python train.py --n_experts=16 --experts_per_token=1 --d_shared_expert=0 --scale_expert_input=true --lr_router=0.000424 --tie_embeddings=false --train_tokens=381400000
Below are experts of layer 3 (counted from 0) of a mixture-of-experts language model. Rows are named router (the router's row for the expert), down (a neuron's output weights, with its number) and show model dimensions 0-191. Each number is 50 + 12 x the weight over its row's rms, rounded and kept within 0 to 99.
Before each expert's rows: a language model's description of what the expert responds to. This comes from a sample of Wikipedia text that the model never trained on.

# expert 0
What it handles: Later word pieces inside foreign or compound proper names, such as -ski, -ović, -burg, -ington, -mann, in rosters and lists.
router:55 59 23 48 61 37 54 53 43 46 55 55 36 43 52 55 54 73 62 71 53 52 52 58 62 62 38 42 49 35 62 56 69 43 45 53 46 66 39 54 33 64 66 43 44 58 31 55 45 45 44 54 45 29 53 51 34 27 57 54 46 59 34 51 56 47 51 88 54 59 33 65 52 12 54 60 68 52 62 65 40 41 47 49 54 49 53 50 48 47 46 52 50 68 47 46 49 37 52 49 56 59 32 39 40 73 51 53 64 36 52 56 65 58 57 10 71 20 26 48 52 39 45 29 48 42 51 21 43 29 55 52 44 80 62 58 34 46 37 36 45 60 52 48 52 48 33 50 37 31 38 60 32 57 49 68 77 59 49 45 53 34 49 54 51 47 42 53 51 32 49 44 55 58 47 70 49 57 54 53 44 64 59 68 36 69 53 39 40 42 44 59
down0:55 59 60 41 54 48 55 53 28 43 52 62 41 58 51 41 38 48 44 52 46 24 65 62 42 38 45 45 50 33 39 41 58 52 69 50 65 47 28 43 56 29 41 45 24 42 52 55 54 73 39 51 50 45 52 49 47 49 43 41 37 45 54 65 30 52 37 45 45 67 55 47 33 45 41 69 63 37 31 72 54 76 61 49 46 55 56 41 54 32 50 48 34 46 32 59 40 32 49 55 64 48 51 67 47 55 41 32 55 48 75 36 47 33 59 50 44 39 54 61 58 46 40 78 48 79 28 45 55 50 59 60 44 50 63 39 31 42 34 36 44 60 52 61 49 38 21 71 38 39 70 39 53 32 59 47 46 49 38 61 53 59 83 61 63 46 74 41 56 37 46 57 70 53 42 48 40 34 38 43 26 38 52 58 34 51 51 54 45 78 73 59
down1:61 40 28 46 50 52 60 75 63 37 67 37 66 50 53 33 52 53 54 38 48 28 48 43 65 41 39 28 43 31 47 33 54 50 48 52 51 57 71 46 55 41 31 27 28 34 49 30 55 55 58 53 55 29 55 62 45 52 39 45 64 59 36 46 34 47 51 65 39 45 35 43 35 42 50 55 47 33 55 40 54 51 62 35 46 81 42 52 81 41 74 42 48 62 56 38 45 52 49 57 58 64 47 32 57 34 54 64 48 52 55 20 62 52 49 48 55 56 30 42 65 40 67 41 58 58 59 50 22 64 50 63 39 54 24 55 46 64 49 45 77 37 62 36 78 49 43 71 41 55 60 62 44 39 52 45 54 38 46 79 64 49 66 39 37 67 33 55 28 44 60 56 31 48 56 49 50 48 59 49 37 48 53 38 57 33 41 58 56 46 52 43
down2:47 42 41 26 53 51 51 59 63 48 37 37 53 40 44 39 62 54 39 68 65 19 70 59 37 40 43 41 61 61 62 47 29 30 49 33 64 36 41 51 44 45 26 46 59 57 69 68 47 62 61 65 38 82 56 46 59 57 53 41 55 56 57 62 38 46 52 51 54 55 39 47 26 51 43 25 56 40 47 43 47 49 46 61 57 35 60 49 20 51 55 50 44 46 68 49 64 46 53 47 44 43 42 45 83 42 50 58 45 64 14 53 27 47 61 60 48 71 56 65 56 38 64 42 46 56 61 40 33 59 38 44 53 44 53 53 66 49 48 51 54 57 80 61 54 59 52 50 51 31 47 74 52 13 67 41 38 63 44 66 60 64 52 50 74 48 55 46 27 40 51 49 38 38 69 48 58 54 48 56 57 57 63 51 63 59 41 52 26 53 40 50

# expert 12
What it handles: Hyphens and pieces inside hyphenated or prefixed compounds, such as multi-instrumentalist, free-to-view, president-in-exile, plus prefixes like Inter, Sub, mid.
router:53 31 47 49 56 51 49 50 29 38 30 67 68 61 61 55 37 45 44 61 51 44 35 58 57 69 67 69 78 54 28 56 59 30 61 59 43 67 57 71 56 62 47 44 50 45 49 57 38 48 41 53 45 45 51 55 57 38 40 49 46 52 56 37 41 54 31 55 38 50 47 60 49 46 66 67 30 66 72 52 32 52 36 41 54 52 62 62 58 33 49 53 41 57 25 57 47 47 72 53 42 51 34 33 63 50 63 41 54 39 54 62 53 36 56 51 90 48 51 53 63 31 43 63 49 37 68 55 47 53 53 54 39 48 57 66 47 74 57 44 36 37 59 35 30 55 37 41 32 61 34 42 56 52 34 47 60 48 49 50 71 46 51 32 46 34 61 72 44 33 40 41 25 59 51 53 56 68 55 81 53 60 31 70 37 77 34 54 48 51 59 37
down0:49 50 31 41 67 46 58 44 31 64 49 62 41 59 55 47 48 62 60 57 45 43 52 43 37 41 63 40 44 40 43 67 52 41 71 46 54 41 30 45 36 51 66 41 74 47 82 43 36 60 34 54 40 35 35 34 63 40 35 69 55 58 66 52 35 74 35 32 55 45 63 76 60 50 59 25 52 50 44 64 40 29 50 58 47 48 46 57 32 49 47 43 50 54 49 39 49 41 55 58 58 53 43 50 59 54 58 48 60 41 31 57 46 39 77 63 50 68 55 53 32 52 40 51 53 59 44 11 32 60 29 51 35 49 61 36 35 45 51 50 42 43 70 55 50 55 61 54 63 61 44 69 53 17 78 34 34 57 44 51 63 45 50 54 48 42 69 69 49 58 46 47 44 61 70 61 50 63 43 75 56 50 44 37 44 21 45 54 59 38 50 36
down1:64 61 63 50 56 14 37 50 65 35 25 47 63 62 44 39 50 61 55 60 51 55 48 58 47 51 53 63 67 70 35 61 42 56 55 57 51 42 43 43 71 45 41 43 44 57 66 38 59 62 62 42 46 40 59 31 35 33 56 90 64 46 57 40 53 47 32 34 64 45 44 54 57 59 56 58 66 20 54 42 58 40 42 30 57 30 62 23 57 51 40 46 63 38 47 32 54 31 75 64 78 49 32 62 49 43 57 53 56 75 48 46 47 54 68 46 73 46 38 45 46 62 42 72 53 45 40 60 54 41 59 26 50 56 46 52 52 62 60 39 39 47 66 62 36 38 46 41 44 41 47 57 60 49 41 55 32 31 27 58 61 42 47 56 60 52 46 63 57 43 58 55 32 40 53 68 45 29 61 61 70 47 52 45 41 30 54 55 59 54 60 38
down2:36 73 55 44 28 54 44 47 34 57 59 53 41 58 48 54 41 33 63 60 61 67 50 54 48 47 31 43 40 55 41 64 46 60 49 39 47 53 76 41 42 66 31 55 40 66 35 49 33 45 52 53 28 33 50 46 44 45 62 47 37 57 39 28 25 58 66 26 53 38 39 45 56 48 49 45 48 56 54 28 51 49 56 48 68 43 31 51 59 39 42 29 72 30 28 40 34 71 56 47 63 47 60 60 45 47 34 53 62 27 48 68 46 34 63 46 46 60 78 48 53 59 58 75 37 44 66 49 42 60 35 50 60 44 60 50 53 63 35 43 70 64 48 34 35 56 46 30 51 30 51 46 42 57 40 28 28 41 62 43 51 55 46 63 35 47 67 77 32 51 58 36 56 63 40 46 52 43 40 72 32 55 56 36 48 62 69 43 38 46 41 55

# expert 14
What it handles: Line breaks ending table rows or list lines, and list-item dashes joined to a capital letter, e.g. - M, - C, - Full name:.
router:30 50 19 45 68 58 65 39 58 45 35 65 48 41 48 48 61 40 56 38 56 33 43 54 68 45 41 28 64 40 58 40 67 41 75 50 40 75 29 62 52 49 49 62 51 51 36 45 55 41 40 38 57 44 36 40 74 41 39 60 23 56 37 51 67 46 41 71 34 50 72 33 36 52 51 62 52 48 44 31 66 48 36 42 50 67 58 46 53 26 37 57 51 51 55 73 47 58 63 56 46 40 28 45 38 44 58 57 65 47 39 36 62 51 41 49 61 44 25 51 45 37 63 52 61 44 50 51 36 49 40 81 49 70 50 38 49 40 51 61 26 42 52 37 37 53 48 59 45 24 58 33 34 45 39 49 54 47 48 40 79 63 41 42 40 46 64 48 61 36 58 35 54 55 53 64 54 51 50 46 53 67 54 79 39 54 50 79 37 41 47 58
down0:52 27 39 74 53 54 53 35 33 27 40 56 57 64 54 35 34 62 40 38 76 23 64 33 49 48 47 37 67 42 39 44 52 58 76 48 56 49 48 42 68 40 69 74 40 28 28 60 58 54 57 49 44 54 55 58 46 38 39 59 49 74 47 51 63 52 32 69 57 28 51 39 60 27 45 59 63 63 55 53 44 62 55 67 65 45 42 55 61 60 48 31 56 40 43 57 55 39 40 53 59 51 68 46 60 50 53 35 28 63 37 44 53 56 59 30 52 50 50 44 38 44 33 50 48 57 53 42 74 58 52 48 54 55 46 66 69 40 46 52 50 44 57 48 23 37 61 64 30 31 21 54 58 53 34 33 60 61 54 38 38 55 57 41 56 62 44 48 43 55 38 25 49 63 46 50 43 49 58 27 56 53 36 32 41 76 50 69 48 47 34 41
down1:29 44 47 50 54 52 62 62 25 80 68 33 71 52 38 40 74 46 44 40 58 46 17 59 86 49 48 43 60 44 60 37 54 70 52 68 33 40 45 54 43 68 45 68 62 54 52 49 31 60 43 38 53 28 58 42 64 48 47 54 43 42 31 62 59 67 44 43 40 41 67 52 32 55 57 39 54 55 41 50 47 44 61 58 64 70 47 39 36 49 39 49 59 55 33 72 38 42 53 39 52 37 41 52 37 45 48 46 50 48 43 39 34 32 49 55 32 50 51 62 65 32 56 34 54 46 39 60 49 46 47 51 64 37 44 73 65 41 44 56 34 34 58 33 54 48 39 66 38 64 80 53 47 62 32 38 31 40 37 42 62 38 43 75 49 49 53 64 47 54 48 49 53 53 55 52 66 60 54 70 66 57 51 35 66 20 50 45 36 58 64 52
down2:66 54 25 47 34 38 55 52 28 58 47 66 35 37 24 45 54 26 48 28 56 50 51 38 59 51 66 38 61 52 64 65 45 45 54 57 46 41 60 57 61 54 52 56 60 51 25 74 45 35 64 28 54 44 44 46 63 36 53 41 34 61 53 52 53 56 28 30 49 43 49 68 33 76 58 60 48 61 79 70 77 44 50 67 47 58 41 30 51 75 30 74 32 47 52 49 61 51 43 47 68 30 42 61 52 59 45 62 59 54 59 78 68 38 40 44 39 55 33 52 48 50 34 62 48 59 59 52 60 39 62 50 56 30 52 38 44 66 54 54 58 55 31 56 51 46 34 55 51 62 26 17 44 52 42 41 39 66 47 58 49 64 35 60 57 52 61 60 41 44 64 41 50 63 51 46 50 46 47 59 63 56 48 50 61 56 61 55 47 66 62 54

# expert 15
What it handles: Plural suffixes and digits in tables and coordinates, and music-release nouns such as CD single, versions, song, album, released.
router:32 45 30 35 78 66 48 34 50 48 54 59 46 35 47 28 55 78 48 39 40 46 45 42 44 50 63 45 46 59 42 52 63 55 68 67 40 56 64 56 31 49 55 15 41 33 34 47 26 52 41 50 55 47 53 47 56 46 35 64 50 74 36 75 43 56 42 57 55 55 49 58 40 25 55 41 60 64 44 39 40 52 55 30 44 28 61 48 66 29 47 67 38 58 49 54 47 69 49 53 52 44 44 43 33 61 70 30 48 32 54 49 43 53 35 35 50 57 31 36 45 45 40 64 58 53 62 55 39 38 37 50 60 57 44 51 35 42 76 54 50 69 41 50 58 57 27 58 67 41 34 69 65 65 51 49 64 53 60 57 47 45 51 60 57 40 53 39 65 40 40 22 55 72 52 60 45 44 38 47 53 77 55 81 55 52 48 61 58 36 60 47
down0:51 55 56 44 43 36 67 57 53 40 45 51 56 53 64 46 47 50 52 47 45 56 79 69 51 48 60 50 31 51 66 20 48 37 69 52 38 63 67 53 39 66 55 53 47 22 49 57 49 46 53 63 52 51 25 73 56 18 49 34 69 35 54 64 57 42 48 51 60 34 45 48 53 50 43 45 66 22 54 47 43 43 50 34 41 48 52 47 49 67 59 60 66 22 68 46 58 62 71 55 34 61 50 39 32 71 60 48 75 51 39 41 55 34 46 57 46 34 37 47 58 38 63 44 55 65 67 54 61 58 37 49 28 59 30 55 40 44 52 54 46 45 61 60 68 70 41 54 59 42 68 42 77 43 63 55 27 56 44 29 40 68 47 38 51 45 55 46 52 71 51 46 68 63 48 63 44 45 66 48 54 58 51 51 46 51 30 58 58 70 73 31
down1:27 49 56 39 46 44 38 44 74 60 48 44 37 50 42 59 51 38 60 62 44 58 50 61 60 52 45 47 22 59 35 50 45 62 48 65 57 43 57 41 40 51 53 31 39 78 43 51 44 45 69 53 51 50 57 52 60 32 46 46 56 53 41 53 59 40 34 39 55 58 30 66 51 70 67 69 56 62 41 44 68 57 49 71 52 51 65 66 46 62 42 50 46 51 42 63 51 66 57 55 38 39 83 54 50 43 51 56 50 26 57 49 65 43 43 33 38 32 49 62 30 40 52 34 53 56 52 45 27 70 39 54 77 46 65 73 59 49 64 65 43 49 61 48 46 66 50 69 61 20 49 62 49 34 43 26 41 66 41 37 57 56 72 55 43 66 46 65 43 24 34 60 48 67 59 50 68 72 63 53 70 53 54 52 43 58 32 41 62 44 50 70
down2:31 22 24 63 58 42 61 56 51 55 40 22 43 66 45 43 47 71 65 52 58 61 43 44 66 62 67 54 54 58 49 58 69 59 42 68 36 52 40 62 47 57 51 62 45 35 55 75 54 66 72 41 49 22 43 47 55 48 45 23 74 52 56 51 70 56 54 47 44 51 25 38 70 40 37 57 46 59 16 40 59 51 22 60 52 56 48 52 37 46 55 45 40 56 59 64 32 48 47 50 59 57 32 52 36 43 47 62 50 48 48 39 52 42 61 43 59 47 53 39 57 53 48 74 48 36 43 52 76 57 52 66 48 78 31 53 53 32 31 59 38 47 43 54 45 61 37 40 64 58 49 42 61 61 37 39 61 44 60 37 50 58 40 46 42 45 54 41 63 40 32 67 57 30 52 42 41 65 78 47 40 48 52 41 48 43 57 31 39 49 50 74

# expert 7
What it handles: Capital letters in abbreviations, state codes and identifiers, like N'C', O'H', NIH, ECTS, strain codes, units like mm, and braces in formulas.
router:67 42 25 47 46 56 37 42 43 55 51 61 64 46 62 53 53 57 69 40 60 71 35 53 50 39 58 52 42 40 56 58 54 17 54 51 45 58 38 38 44 64 63 42 40 50 36 32 45 39 36 59 46 39 48 50 55 65 33 40 39 58 33 47 39 23 31 59 43 59 58 54 37 61 48 48 59 52 22 43 27 52 59 42 65 36 51 58 44 44 43 41 61 42 49 67 50 53 58 42 88 47 32 52 34 44 69 59 46 48 59 64 71 47 60 40 45 55 33 72 35 50 41 68 60 46 68 62 86 49 50 48 67 66 36 57 50 67 35 64 39 53 47 52 50 46 46 47 56 24 55 60 54 58 34 46 71 60 49 44 61 52 55 66 47 62 49 58 56 50 56 47 43 57 46 79 66 63 48 43 45 57 83 53 22 72 52 49 60 41 50 56
down0:57 28 34 36 57 74 52 37 33 59 63 40 32 41 41 68 55 44 61 51 43 50 48 65 51 58 56 39 71 42 46 28 33 47 17 22 61 54 58 70 41 51 37 29 48 40 42 65 69 59 32 56 43 76 51 43 51 28 39 56 64 53 42 54 54 46 68 69 47 41 57 68 42 38 26 48 52 35 30 42 63 58 49 53 45 34 74 70 44 56 49 52 38 53 62 42 63 59 59 56 66 64 45 55 71 47 38 52 55 59 63 53 51 40 60 71 50 47 37 49 52 38 53 59 25 53 55 48 47 47 56 60 44 63 49 68 39 40 40 36 51 50 43 50 47 57 52 64 57 59 32 65 44 39 65 60 60 54 51 65 50 52 45 52 60 58 33 48 36 26 84 51 45 48 61 54 30 63 67 55 24 60 37 55 40 53 45 60 47 41 54 28
down1:66 50 52 44 39 57 26 28 74 46 45 61 42 57 58 40 42 79 47 44 49 51 41 75 49 59 33 42 58 55 52 79 57 49 05 48 39 51 71 69 36 42 40 41 36 66 71 53 57 34 55 35 50 37 55 40 52 57 33 48 73 55 61 61 44 63 31 46 63 44 53 53 50 51 48 27 44 18 68 59 52 52 67 54 61 39 54 65 39 54 67 67 49 54 63 41 58 66 46 50 43 36 37 69 44 39 50 54 31 67 47 39 35 53 58 55 38 54 61 54 37 50 38 54 48 52 44 24 33 50 37 61 47 54 46 38 45 38 45 56 65 46 42 47 55 50 57 52 58 68 37 53 69 38 25 51 29 59 42 57 64 55 65 42 35 56 33 32 53 30 59 54 43 44 49 57 47 47 46 47 45 50 61 46 38 75 55 60 55 57 60 28
down2:50 71 45 50 51 77 36 57 44 62 35 53 59 63 53 44 54 38 63 40 49 59 71 63 70 59 43 64 64 46 30 64 35 38 54 70 47 59 43 51 39 68 47 38 63 44 39 36 60 51 62 58 43 57 61 48 58 31 45 43 57 27 48 71 41 57 49 37 47 54 47 57 49 60 43 60 80 62 55 49 73 58 40 39 49 23 26 43 45 45 41 56 48 59 46 58 21 37 38 47 52 57 53 45 55 40 74 44 42 34 43 41 44 42 40 42 42 41 55 55 61 60 47 72 46 47 52 43 69 46 47 55 66 55 41 64 58 50 52 47 56 63 43 46 48 22 56 43 44 58 55 43 74 37 69 49 74 06 47 55 42 51 59 48 48 53 69 38 35 49 59 53 54 54 34 41 45 43 27 54 60 69 62 45 45 22 63 66 35 28 38 44

# expert 4
What it handles: Prepositions and preposition-plus-the in running prose, especially after verbs or participles, e.g. distinguished from, regarded as the, deposited in the.
router:50 24 33 26 37 58 58 52 40 46 55 47 44 55 65 56 42 62 55 43 46 39 49 54 56 39 56 53 56 32 45 41 54 42 34 50 64 54 34 49 29 46 49 39 42 43 29 35 39 44 41 65 44 52 52 58 57 27 51 61 75 26 46 51 61 25 36 75 29 60 52 56 51 66 40 44 46 52 43 34 42 49 60 40 56 26 57 55 47 21 54 52 65 48 56 29 61 66 54 56 62 37 67 45 54 59 66 59 60 55 28 47 58 53 48 29 55 54 46 60 44 37 58 48 56 53 37 38 38 45 44 54 47 39 55 71 39 53 55 30 49 39 28 38 50 50 62 47 29 19 45 40 61 62 48 51 73 71 51 50 75 58 67 55 67 37 62 65 55 44 46 55 46 49 51 57 30 62 48 44 77 49 69 67 39 67 74 38 35 54 55 30
down0:50 50 38 49 61 56 54 44 53 77 54 31 59 51 32 67 42 52 66 58 52 76 35 61 73 36 61 35 55 41 42 63 66 53 70 41 64 31 55 43 49 46 57 72 40 59 75 50 49 41 48 34 36 35 46 45 50 49 65 61 23 53 49 49 75 49 69 42 40 63 54 53 42 57 48 58 47 68 55 61 49 52 31 43 35 66 30 63 34 65 64 53 57 49 65 61 64 56 24 30 37 43 70 61 47 46 53 72 29 77 66 48 76 54 48 65 45 41 31 34 47 64 55 68 43 22 40 42 39 61 53 58 42 31 41 56 49 46 46 50 62 37 60 39 46 42 40 39 35 54 61 54 43 41 48 38 59 63 44 49 53 42 36 47 59 49 44 42 56 48 56 51 49 54 33 57 40 33 43 61 37 29 47 32 52 77 45 44 56 57 35 56
down1:68 69 53 64 38 59 51 59 61 60 63 53 25 74 57 30 57 41 35 64 73 49 63 50 71 42 51 59 60 48 55 72 35 58 56 45 65 48 42 36 52 50 39 63 36 91 35 43 59 50 81 38 40 37 53 55 52 71 23 63 48 50 65 53 58 32 44 44 25 58 54 52 48 45 62 46 62 60 56 74 66 46 57 48 62 55 57 76 27 60 49 62 46 40 24 61 46 63 54 32 35 57 52 47 66 62 59 48 49 68 63 54 50 35 68 48 34 60 32 59 46 55 44 53 60 56 38 63 61 18 63 61 67 58 52 59 74 56 45 53 49 42 42 33 39 46 54 56 47 55 33 44 56 52 38 56 43 38 39 53 53 36 47 55 31 46 55 51 57 50 58 45 69 55 48 51 67 57 49 38 37 57 45 35 50 64 56 48 51 41 55 34
down2:25 52 49 45 56 60 57 46 57 39 60 59 34 42 69 60 36 63 40 57 67 75 39 55 33 31 60 49 48 39 56 62 38 41 20 40 47 47 63 36 43 48 65 42 26 31 62 41 17 60 44 32 58 28 74 29 51 40 48 48 47 53 44 48 38 41 75 68 34 45 40 61 38 44 63 56 33 64 57 45 38 52 50 64 49 44 49 47 41 66 65 46 60 52 54 48 47 43 49 43 60 50 51 50 44 34 47 45 49 34 38 53 41 43 38 44 50 40 29 63 76 35 56 68 56 47 49 44 65 32 45 54 40 69 59 72 69 51 58 36 30 73 50 68 57 56 19 60 56 64 83 57 45 51 55 66 55 35 57 59 55 48 62 42 63 61 50 69 51 62 45 46 49 55 54 62 43 43 60 41 18 51 52 48 53 48 52 37 45 38 56 62

# expert 6
What it handles: Digits, decimal points and percentages in tables and census text, plus statistic words like density, average, household, million, scored.
router:62 36 34 52 59 46 45 54 45 42 67 60 41 48 45 56 63 63 40 68 78 58 54 53 60 49 59 43 80 57 38 40 51 57 46 63 71 47 44 58 49 55 62 56 31 43 39 53 47 49 37 46 46 42 56 49 70 39 32 21 30 58 31 68 41 42 53 42 63 58 55 73 73 52 33 64 57 50 52 47 54 35 29 44 46 67 59 58 71 38 63 53 56 42 69 69 71 80 63 38 47 45 59 50 42 58 51 52 61 54 53 41 52 45 44 45 43 59 54 59 63 51 23 52 52 45 63 27 64 57 38 53 53 71 46 61 50 50 46 60 42 45 11 48 42 69 49 45 42 54 64 41 40 79 50 59 48 38 56 39 46 40 58 45 59 44 45 61 66 51 39 68 42 48 37 50 37 46 37 54 85 46 58 81 43 65 29 43 51 47 55 48
down0:61 47 39 44 45 56 50 35 67 32 50 44 55 51 47 47 41 38 35 47 35 50 36 63 55 40 57 32 42 59 56 37 46 53 14 64 50 40 63 65 29 45 62 45 33 69 36 60 35 43 34 32 41 53 61 39 39 60 55 40 56 49 55 37 50 50 34 70 75 56 38 42 22 55 44 58 66 50 56 48 49 59 60 49 29 63 38 35 43 31 42 75 49 50 39 30 54 32 58 77 56 56 36 40 52 51 56 24 48 44 32 46 49 58 39 74 49 40 61 14 42 50 37 44 56 52 44 34 41 36 34 47 56 56 46 53 52 43 61 33 21 50 71 49 49 68 52 75 53 45 42 46 48 50 55 49 42 33 65 60 40 44 35 41 58 51 45 62 32 42 40 45 32 50 44 56 74 47 67 38 27 62 59 52 53 33 62 40 47 45 47 47
down1:40 32 37 80 37 60 31 42 37 60 57 46 70 62 67 58 47 34 44 45 41 43 62 41 50 54 44 59 44 72 50 36 43 69 41 43 46 48 33 51 10 70 65 44 56 48 46 35 79 18 40 68 54 53 47 29 44 52 46 43 68 60 45 42 52 35 28 62 54 48 47 38 49 63 49 38 49 52 48 57 63 47 57 43 47 37 58 61 59 42 42 61 66 40 60 61 87 40 48 45 73 46 68 38 39 64 35 45 63 50 51 18 38 56 40 47 60 61 45 34 53 57 43 54 54 54 51 56 57 48 46 52 58 69 46 54 35 30 24 44 63 44 40 58 50 59 50 52 36 61 65 64 58 46 51 60 54 72 57 51 49 40 41 35 39 49 31 42 56 42 30 53 68 58 53 51 26 30 60 47 31 43 60 41 46 63 47 56 37 52 53 43
down2:51 47 56 37 50 46 50 19 69 55 40 78 30 44 46 55 41 59 41 49 41 59 55 44 74 72 40 40 55 55 53 37 59 34 30 66 46 44 31 41 46 60 50 39 74 65 70 40 54 68 54 55 51 44 44 49 70 63 32 74 37 60 55 33 55 40 61 64 31 46 37 36 38 60 72 56 62 79 57 35 46 44 45 57 67 43 56 51 52 50 48 60 66 53 49 52 43 26 38 68 60 61 65 64 52 42 53 35 60 49 47 19 72 54 33 53 63 52 63 63 62 41 46 50 57 58 53 55 59 56 46 40 37 37 37 55 47 43 43 63 60 33 42 32 26 63 69 65 44 57 55 49 66 18 59 62 65 42 41 53 48 43 35 60 51 46 40 38 60 52 40 60 70 52 69 44 50 37 42 48 39 64 38 54 54 49 66 47 56 33 58 39

# expert 2
What it handles: First pieces of capitalized words, mostly personal names and song titles, just after an initial letter, e.g. Ch-ar-les, R-ober-t, El, Al, Wil.
router:55 42 43 55 57 34 60 43 26 55 58 66 63 35 51 46 59 49 50 44 57 60 51 54 63 64 39 32 83 44 28 55 42 61 61 52 42 99 45 56 43 50 51 32 53 55 50 39 55 65 19 60 32 62 60 63 68 52 27 85 56 62 67 54 47 54 54 44 56 47 45 61 47 37 66 43 64 44 53 37 49 43 58 53 40 53 72 50 32 44 35 57 67 46 43 54 39 60 38 36 56 46 57 35 56 54 54 37 55 46 61 48 65 67 27 57 73 38 39 55 51 45 46 52 56 60 59 57 66 38 44 41 40 56 62 65 35 77 74 54 42 52 32 45 39 50 52 47 47 46 29 67 32 48 31 43 52 35 66 39 62 55 55 50 71 46 48 63 67 34 42 69 54 33 44 54 58 46 32 42 48 54 44 51 46 44 58 40 43 60 45 35
down0:63 46 47 53 49 59 29 60 55 45 39 36 68 60 37 50 67 64 68 58 46 39 42 71 41 49 38 53 44 46 47 35 60 50 44 60 63 49 59 29 55 50 55 51 69 57 58 46 49 52 49 55 56 50 37 72 51 40 57 54 39 36 39 60 61 25 36 42 54 52 52 59 46 40 53 43 58 43 63 67 44 35 40 55 42 63 69 38 59 53 59 09 47 31 58 58 67 49 39 45 53 39 46 71 44 75 48 39 68 50 37 72 49 60 57 70 43 61 49 53 54 66 64 59 54 53 30 49 41 53 45 37 48 54 47 36 75 56 43 74 66 63 49 65 73 54 49 32 58 53 23 33 51 45 57 41 67 47 37 43 80 61 35 76 26 45 65 36 37 55 43 55 35 35 61 54 53 43 67 39 55 63 37 48 47 42 48 34 53 35 55 80
down1:48 48 25 51 62 48 26 51 41 62 46 58 56 33 50 44 46 60 43 50 30 34 24 61 70 57 42 44 47 44 42 45 54 54 29 35 51 56 66 42 68 53 62 47 52 68 49 35 52 56 31 50 48 59 35 49 39 43 66 48 48 54 54 51 64 66 41 54 68 45 81 60 45 55 59 23 53 36 59 20 42 36 42 48 45 53 22 42 52 36 41 58 63 60 44 71 47 65 64 49 41 65 39 83 51 55 36 60 40 53 65 52 66 46 50 60 75 64 51 47 54 48 46 43 52 38 24 54 36 42 42 38 63 52 50 51 59 39 51 46 42 45 49 39 50 30 65 61 63 49 69 39 49 37 26 52 49 36 46 43 27 29 50 46 59 66 49 49 26 29 53 68 59 41 44 34 59 36 28 45 53 28 47 42 39 38 55 52 44 26 49 64
down2:29 41 41 52 75 47 32 39 29 36 60 73 60 56 66 63 52 49 57 42 54 40 43 41 63 55 37 42 65 26 49 66 48 37 43 69 58 45 42 44 34 42 50 32 55 43 32 58 54 39 42 47 42 43 49 50 68 56 44 46 79 71 39 46 61 79 50 29 70 54 47 45 39 32 58 29 47 48 35 52 49 19 52 53 33 52 36 43 51 47 59 50 40 44 48 29 50 45 75 44 67 38 53 32 45 56 51 56 58 50 24 46 48 58 60 51 73 34 44 45 61 55 45 44 37 35 40 41 39 55 37 44 42 47 48 09 43 59 44 67 40 57 55 46 38 42 81 59 35 41 44 38 40 50 47 36 46 66 35 42 58 61 37 53 26 37 36 49 63 44 58 71 48 50 51 47 69 58 52 46 41 66 41 41 40 60 43 45 44 54 43 67

# expert 10
What it handles: Spaced separators like pipes, colons, semicolons and opening parentheses between fields, mostly before numbers in tables, infobox fields and results lists.
router:59 42 51 45 46 42 59 26 40 62 60 79 52 52 61 51 55 51 56 81 53 46 47 47 43 68 40 61 53 31 61 56 49 33 34 87 36 50 46 46 42 50 68 40 58 40 22 53 41 47 61 53 39 63 43 63 75 46 51 43 25 56 47 56 54 21 33 67 64 55 44 54 50 58 55 54 22 52 55 41 45 47 50 49 49 48 41 78 58 57 64 44 53 42 51 66 56 51 70 57 39 63 55 43 39 65 86 30 54 62 36 67 46 56 63 57 69 28 45 46 40 30 61 63 37 56 58 25 49 54 23 54 37 54 66 50 44 60 44 49 59 39 50 27 39 74 50 60 63 52 50 43 54 57 40 54 57 51 58 60 51 24 55 59 76 49 53 45 60 52 64 45 40 41 60 64 45 58 55 41 59 57 72 57 51 52 48 42 53 47 59 52
down0:44 48 71 40 61 63 42 46 41 45 62 53 65 43 38 36 65 48 55 68 41 42 48 63 58 49 55 52 45 40 54 46 45 20 32 58 47 52 51 35 53 49 30 41 41 46 52 34 56 75 65 55 63 51 50 43 35 81 51 59 34 65 45 63 39 69 50 49 55 46 80 44 58 43 42 37 50 56 38 55 60 67 48 11 41 58 24 47 59 42 45 53 57 49 38 42 37 49 57 44 53 64 55 68 42 48 61 48 41 46 60 52 36 51 38 65 44 55 67 60 48 68 63 40 47 23 57 38 51 44 63 36 60 58 56 53 63 48 54 60 61 65 53 29 54 47 75 49 60 54 68 55 57 65 63 57 46 43 40 56 62 31 48 57 39 58 59 27 44 51 34 39 53 63 29 30 38 40 40 40 25 53 24 25 59 66 63 56 55 23 54 33
down1:58 45 58 54 38 57 61 69 55 52 70 87 36 54 41 56 58 51 55 45 34 56 25 43 53 31 66 31 62 37 29 59 48 51 43 41 53 61 37 33 40 61 44 32 61 66 38 44 47 41 49 29 36 57 61 46 46 63 59 42 60 51 79 57 48 48 42 66 41 64 57 42 62 56 23 51 56 60 47 38 54 59 38 57 53 46 54 73 44 61 56 32 53 31 32 35 37 34 45 52 55 41 71 54 38 56 44 75 42 58 46 72 78 34 40 51 42 53 36 36 54 52 31 41 50 43 62 40 37 54 31 45 69 47 43 49 48 56 59 55 59 45 60 46 45 52 53 67 33 56 32 66 70 46 55 46 50 54 35 31 64 55 62 74 52 67 47 53 60 46 33 45 57 44 74 32 56 58 64 54 34 77 65 30 50 57 59 50 50 36 43 53
down2:45 63 54 47 55 35 65 80 40 46 33 53 60 59 53 58 58 42 44 54 46 32 66 48 54 71 54 61 34 35 57 41 41 67 64 47 56 36 66 36 45 33 46 61 47 40 79 61 56 44 41 38 44 56 49 47 52 39 60 38 70 46 44 50 42 30 44 20 50 43 41 73 49 54 44 38 34 52 51 16 58 35 48 53 64 51 53 43 27 66 55 77 49 46 60 30 25 44 52 42 54 42 50 46 37 35 48 55 69 34 60 51 53 42 32 61 51 40 51 37 51 35 49 56 22 44 38 39 68 46 59 56 39 36 59 46 45 51 50 43 70 48 51 38 45 60 39 76 48 31 45 30 61 38 54 61 77 75 21 61 51 51 59 74 63 57 44 53 57 59 57 50 50 50 60 35 47 42 58 63 27 65 45 30 47 64 43 58 49 40 46 44